python train.py --n_layer=10 --d_model=256 --n_experts=256 --experts_per_token=6 --d_expert=96 --d_shared_expert=192 --activation="squared_relu" --moe_layers=[3, 4, 5, 6, 7, 8, 9] --router_score="sigmoid" --normalize_top_k=true --routed_scale=2.5 --balance_loss=0.000904 --balance_bias=true --init_std_router=0.0211 --lr_router=0.000629 --vocab_size=27483 --norm="rmsnorm" --norm_eps=1e-05 --tie_embeddings=false --optimizer="muon_variant" --lr=0.00171 --grad_clip=2.0 --batch_tokens=[65536, 131072, 262144] --seq_len=2048 --train_tokens=689700000 --steps=4802 --dataset="wikipedia_en"
Below are experts of layer 6 (counted from 0) of a mixture-of-experts language model. Rows are named router (the router's row for the expert), up (a neuron's input weights, with its number) and show model dimensions 0-255. Each number is 128 + 32 x the weight over its row's rms, rounded and kept within 0 to 255.
Before each expert's rows: "mostly gets" lists some tokens that are sent to it at least half of the time. This comes from a sample of Wikipedia text that the model never trained on.

# expert 89
mostly gets: "Jr", "vs", "No", "11", "13", "12"
router [151 146 117 141  87 106 148 104 163 148 186 105 168 168 126 108  33 166  91 110 155 116 139  69 125 119 137 156 134 119  92 211 120 123 125 209 112  97 108  99 100  87 136 114 149  51 109  84 152 113 142 117 151 131 140 130  94  91  97 133  91 131 166 134 168 143 133  96 140 194 114 109 120 138 189 132  86  63 183 130  68 140 118 153 172 170 145 136 152 110 165  97 120  77 148 124 133  79 125 136 100 124 122 131 168 127 144 139 169 133 180 156 106 178 126 166 156 120 139 181 115 142 157 124 157 108 118 179  82 113  83 194 165 149  57  99  66 135 124 179 130 130 131 143 164 134 107 169 156 104  57  74 157 176 156 110 144 166 127  70 136 109 127 122 139  85 105 155  71  80 127  91 163 133 148 124 105  97  68 132 166 148 130 123 141 161 171 107 152 127 130 134 151 169 117 146 168 180 166 202 130 142 102 154 134 109 134 171 133 119  91 199 141  89 109  64 126 121  80 105 101 106 165 111 153  70 118 127 167 133  96 164  84 133 185 140 186 122  90 140 100 121 141  95 148 113 146 175 156 139 111  89 148 133  88  84]
up0 [105 140 114  93 126 117 111 142 198 135  78 140  97 137  98 170 123 117  89 123 164 124 106 126  78  83 179 129 123 138 110 197 127 111 173 146 160 177 100 125  65 116 109 132 117 141  93  88 143 147 167 135 178 111 108 130 111 127 143 108 127 180 138  85 157 104 128 106 131  80 140 183 146  95 136 188 137 128 107  88 180 129 115 124 116 164 120  94 142 108 171 138 130 160 124 180 125 147  85 159  90 128 103  86 140 158  92 133 154 157  44 154  74 109  92 111 100  76 126 122 123 111  73  63 174  73 155 106 153 123  30 123 161 205 141 134 151  84 129 112 108 189  82  75  93 154  89 128 119 135 111 120 110 172 101 165 144 125 186 188 141 149 136 145 142 195 123 121 114 135 139  98 152  82  89 134 170 135 109 184 138  46 146 132 168 105 102  96 158  78 114  99 126 125 155  56 110 112 164 109 155 154  58 150 124 155  79 104 145 144 117 100  84 107 129 155 189 161 166 134 133 162 109  81 129 137  67 166 100  94 132 149 108 151  33 131 142 147 129 102 140 154 110 112  88 109 152 152 132 107  65 110 141 135  92 115]

# expert 61
mostly gets: "Sh", "Z", "J", "K", "T", "L"
router [141 143 117 164 120  91 118 155 145 176 120 100 155 146 189 120 109 118 143 135 114  92 154 123 123 118 150 120 128 183 120 101 125 113  85 106 157  75 129 106 139 120 163 117 156 115  89  92 121 143 114  90 177  92 118 112 103 118 140 120 101 106 150 170 158 109 140  32 166 153 104 140  71 116  98 177 126  95 180 149  92 160  84 169 107 206 129 148 153  83 194 151 105  96 182 121 130 143 142 107 122  86 124 106 184 173 137 111 144 153 108 146 168 106 128 185 125 123 110 185  79 153 162 117 146  71 132 117  85  37 139 115 138 147  88 100 135 106  91 129  79 136 104 134 170 135 186 202 123 148 128 167 108 144 127 151 123 179 149 116 121 114 134 110 124  75 155 146  85  97  52 108 165  90 159 103 107  69 150 117 125 121 124 158 109 128 112 147  76 196  47  94 115 105 155 113 127  98 139 115 178  85  98 151 130 128 123 170  83 113 135 181 138 112 135  41 112 127 107 114 150 124 165 112 108  85 168 120 128 114 159 170 134 246 163 219 121 155  96 108  89 167 110 154  74 139 112 129 122 147 131 127 161 137 142  92]
up0 [ 73 158 124 142 111  98 108 210 182 148 114 137 176 131 114 113 145 113 122 116  69 154 136 141  93 139 145 118 154  89 109 177 178 120 179 117 130 173 137 127 164 118 208 110 174 116  93 100 147 165 134 115 159  54 152 139  38 137 158 125 162 126  99 110 115 127 125  86 113 165 127 175 150 157  67 172  77 125 119 136 124 156 194 195  58 128 125 165 139 123 105 149 122 123 137 161 100 141 142  80  95 164 146 121 131 144 149 104 172  86 112  92 160  79 187 108 124 139 127 145  91 102 129 159 143 122 108 117 120  62 188  77 156 186 100 112 168 193 136 128  97 116 104 157 110 123 119 122 154 146 146 155 188 130  77 110  56 163 139 178  99 133  82 131 123  97  80 138 148 150 120 142 105 146 159  86 121 172 164 144 153 185 126 180 148 136  49  95  99 118 115 142  72 108 157 116  85 148 136 134 125  91  88 142  97 152 112 150 122 152  63 197 183 119  87 107 213 134 159 150 149 129 127 131 148 120 101 135 151 131 140  86  88 138 137 106 153 197 157 135  72 158 121 135 127 169 125 131 147 134  61 100 133  94 136 144]

# expert 141
mostly gets: "′", "ы", "too ", "у", "の", "ي"
router [150 140 110 126  65 126 176 144 175 100 137 164 137 122 108 134  99 110 110 122 194 115 124  70 124 112 108 148 110 169 152 139 155 136  87 183 123 121 151  82 187 105 175 118 166  61  87 117 141 134  93 123 148  96  97 104 121 129  95 164 126 138  89 169 118 131 125 116 155 168 125 115 103 183 140 209 117 107 124 192  84 135  79  88 128 193 120 155 152 142 131 157 123 101 167  95 166 113  87 170 137  86 151  42 151 112 173 102 114 163 159 150 107 145  97 130 144 112 152 162  86 165 120 105 154 101 156  97 115 147 121  82 109 124 116  83 132  99  62 160 135 170 116 120 182 118 146 175 120 190  97 148 128 161 130 115 123 175 100  82 130  73 142 139 124  91 103 185 103 146 146 128 213 114 152  75 100 120 108 147 105 101 145 102 117 106 137 114 119 174 122 103  83 191 136 142 115 131 124 154 144 172 157 115 123 193 165 192 100  67 124 172 126  95 116  82 132 110  81 141 149 156  75 110  67  59 153 134 183 105 193 133 119 104 128 199 158 176 117 176 117 122  88 135 123  98 178 144 146 162  69 177 158 120 103 119]
up1 [ 79 148 112 136  84 105 143 140 182  66 124 123 115 116  98 124 161 144 143 123 121 163 148 140 154 104 127 117  43 181 143  70 151 139 159 150 128 118 115  93 150 121 151  95 139 172 153 164 122 157 143 147 160  61 132 139 164 129 149 208 113 120 109 141 150 132 182  98 159 127 134  93  85 131  96 140 182 112 107 149 185  88 167 115 160  86 167 139  90 131  86 167 139 102 118 123 190 136 117 151 190  75 112  90  80  83 145 135 143 158 148 156  91 171 198 150 160 121 110  95 139 210 121 155 133 102 107  87  72 153 147 165 121 114 143 113 114 211 174 131 131 153  73 101 114 106 157 116 120 162 113 165 167 102 125 146 109 133  55  98 161 137 168 116 107 135 140 143 144 134 110  98 170 134 159 127 156 104 153 109 178 156 110 162 121 129 154 115 130 147 118 148  52 164 138 130  96 139 110  60 146 148 129 116  43 146 107 194  86  56 102 183  89 173 133 137 151 147 138 180 137  69 167  62 118 133 164 151 127 147 119 129  78 211 144 124 196 145 143 105 153 121  68 131 156  94 103 153 153 145 135 130  93 119 153 150]

# expert 189
mostly gets: "34", "42", "27", "39", "32", "41"
router [133 189 118 136 115 123 141 171 219 166 138 128 170 145 136 109  81  83 121 163 182  96 126 102 122 111 120 176 131 129 157 197 134 139  90 145 137 146 111 129 151 117 168 154 168 102 112 134 173  56 110 114 123 130 125 102  82 142  95 146  62 128 131 138 139  46 119 141 112 161 134 120 128 127  87 117 136  85 154 174  63 134  82 159 115 182 171 113 139 157 162 118 129 120 212 117 153  79  97 130 133  65 134  94 194 169 136 117 131 139 151 148  84 178 143 160 152 125 127 155  95 130 149 122 136 128 107 134  94 126 151 111 121 145 100 110  69 127  96 157 111 142 116 169 117 123 168 163 106 104  98  98 145 130 182  88 169 151 101  87 112 130 144 120 121  52  50 143   3  96 148 108 127 126 169 109 124 105 111 110 141 162 176 124 130 155 159 131 113 129 101 150 144 149 128 107 147  70 129 182 135 195 114 154  78 103 119 127 110 118 116 161 132  96 119  92 125 114 134 132 114 100 120  87  99  90  82 162 202 132 158 118  56 145 153 186 255 132 102 155 113 113  92 138 167  88 143 139 144 161 105 108 144 134 132 102]
up1 [ 86 120 112  67 124 106 108  81 104  88 156  68 130  83 108 117 143  60 129 171 125 110 130 128  79  81 202 131  78 106 106 178 151 138  84  75 157  93 162 131 154 123 182 118 119  67 170 156 112 131 142 130  97 123 177 150 120 176 115 181 125  93  63 151 172 113  80 120  90 139 106 115  95 153 129 142 161 127 153 120 136 125 116 124 121 161 171 110  97  29 151 119 115 132 165 129 127 112 154  78 150 114 143 110 111 109 234  98 152 184 129  94 143 137 145 147 156 108 151  96 138 150 128 108  92 136 139 146 128 109  70 142 121 152  87 139  63 130 137 115 115 126 151 111 108 187 161 110 126  75 114 176 146 121 164 104 120 183 124 112 128  91 191 158  84 151 124  83 183 125 152 105 122 108 116 173  72 112 115 172 128 109 114 172 126 156 184 113 140  74 182 139 148 146 121 106 187 151 126 117 105  99 176 148 153 132 172 128 140 122 107  69 152 109 105  52 150 169 155 186  96 108  98 152 128 114 161 131 161  92 175 101 154 159 157 153  97  94 192 160 109 138 106 112 107  80 149  75 157  84 141  58  87 157 150 127]

# expert 52
mostly gets: "States ", "Jr", "States", "Both ", "Philippines", "US "
router [128 117  95 126 146  92 139 131 157 139 169 108 199 205 179 108  77 157 107 136 180 135  93 144 159 150 130 195 118 100 115 205  96 145  81 172  96  64  99  78 153 128 189 129 167  81 124  79 160  69 143 128 161  91  91 139 104 126  90 152 102 108 195 143 116 135 129 119 105 131 130 152 135 185 127 124 127 130 174 118  34  96  91 131 160 112 172 146 163 152 155 149 112 107 137  99 142 102  86 119  92 109 131 133 156 145 179 114  97 148 147 158  94 151 109 160 145 145 118 167  76 159 113  88 120  79 103 182  91 118 104 171 153 147 102 106 147  88 105 169 120 194 106 123 155 143 129 162 135 122  96  73 127 160 145 155 132 179 142 108 158  60  80 124 116  87 100 132 105  98  82 103 157 164 171  96 109 130 107 135 175 168 145 142 140 145 181 122 164 168  67 148 191 111 131 150 123  80 162 206 101 130 118 125 138 110 113 141 111 115 134 140 167  79  98  90 132 134 111 141 111 113 149 145 119  61 129 137 179 138 156  99  76 174 182 154 165  85 101  89 119 159  87 105 145 134 110 152 166 170  91 113 151 187 149  78]
up0 [197 114 102 123 104  45 138 172 165 127 121 155 167 127 189 112 129 126 125 119 133 136 187 186 142 107  88 139 119 140 126 126 111  79 106 132 156  82 113 135 185 203 187  97 156 110  73 124 154  81  66 138 154 110 116 107  96  95 145  81 117  75 166 112 111 105 118 100  89 108 134 105 120 139 145 171 144 132  80 133 103 119 100 136  99  66 131 113 210 171 170 150  88 137 183  74 151 124  97  74 138 107 100 153 134 153 192  48 151 112 133  93 148 149 105 141 114 141 131 117 168  90 105 114  91 130 151 110 131 131 159 130 125 104 127 125 145 169 113 133 137 138 100 120  92 189 114 169  85 152 122 150 125 141  95 143 127 179 108 131 174  68  88 140 154 124  92  99 133 147 178 148 166 186 101 122  55 118 117 103 130 136 101 135 171 131 190 176  83 112 116 108 111 138 102 131 186  90 131  85 113 122 152 102 136 148 114 160 171 166 164 122 144 113  98  92 108 202 139 102 130  94 192  99 105 137 141  87 182 118 166  75 108 130 173 116 165 148 169 184 105  95  58 106 160 164 160 144 174 138 192 120 101 161 164 108]

# expert 186
mostly gets: "300", "400", "600", "500", "III", "250"
router [137 108 137  92  62 106 130 178 150 144 187 131 147 151 143 121 117 110 131 159 157  78 135 125 115 173 131 146 116 150 130 217 146 169 122 145 157  29 108  99 144  78 153 101 143 114 153  88 166  86 166 115 132  99 135 141 110 131 112 208 134 125 110 144  92  94 140 128 160 156 142  80  78 159 172 141 117  77 144 138  96 106  64 148 167 173 143 181 154 103 132 105 102  93 205 118 108 142 102 116  88  76 104 119 198 183 117 123 141  95 130 114  94 175 110 175 129 110 146 120 101 193 119 119 109  84 107 135 137 140 142 112  86 142  86  95 126 107 115 146 107 158 149 107 197 136 147 124 168 152 130 151 162 161 175 157 104 194 115 111 131 108 157 154 125  65 132 151  66  90  89  96 203 171 157  94 140 113 109 164 147 176 102 140 148 120 131 104 140 131 116 125 132 136 158 114  96 104 153 155 176 141 170 129  66 122  91 178 134 124 140 203 120 121  90  86  70 108  96 145 127 121 148 122  67 117  93 119 115  99 149 121  87 156 161 228 177 177 102 147 125  73  98 147 110  61 129  99 134 170  92 139 137 101 119 114]
up0 [134 162 127 111 153  98 135 102 101 133  92  90 147  89 102 157 125 173 127 102 160 145 111  94 116 105 127 186 121 209  89 107 171  86 141 131  88 148 127 165 120 113 110 119 177 140 139  99 140 133 101 119 186 111 117 109 120  61 157 141 111 131 117 124 121 143 151  61  82 129 194 123  88 161 152 128  99 144 104  95 145 120 109 102  79  99 105 129  87 164 126  98 143 155 163 102 136 165  98 111 129  76  77 121 130 142 148 151 132 102 144 146 111 150 142 192  81 148  64 126  68 189 119 134 138 133 139 121  42 156  98  71 200 129 115 141  73 134 132 114 133 150 109  91 119 140 134  92 157 139  95 105 154 124  77 114  83 156 125  88 135  47 145 149  93  93 110 154 136 153 145 108 196 128 121 144 102  92 149 112 155 126  75  99 191 131  89 140 107 183 139 135  93 174 110 128 106  92 113 186  99 157 156 119 148 153 112 141 173 132 109 209  86 142 186 107  87  97  80 147 119 145 122 144 145 130 115  96 133 124 179 154 138 140 127  83 112 133  28 123 110 129 106  78 126  89 164 227 154 112 103 116 100  57 133  41]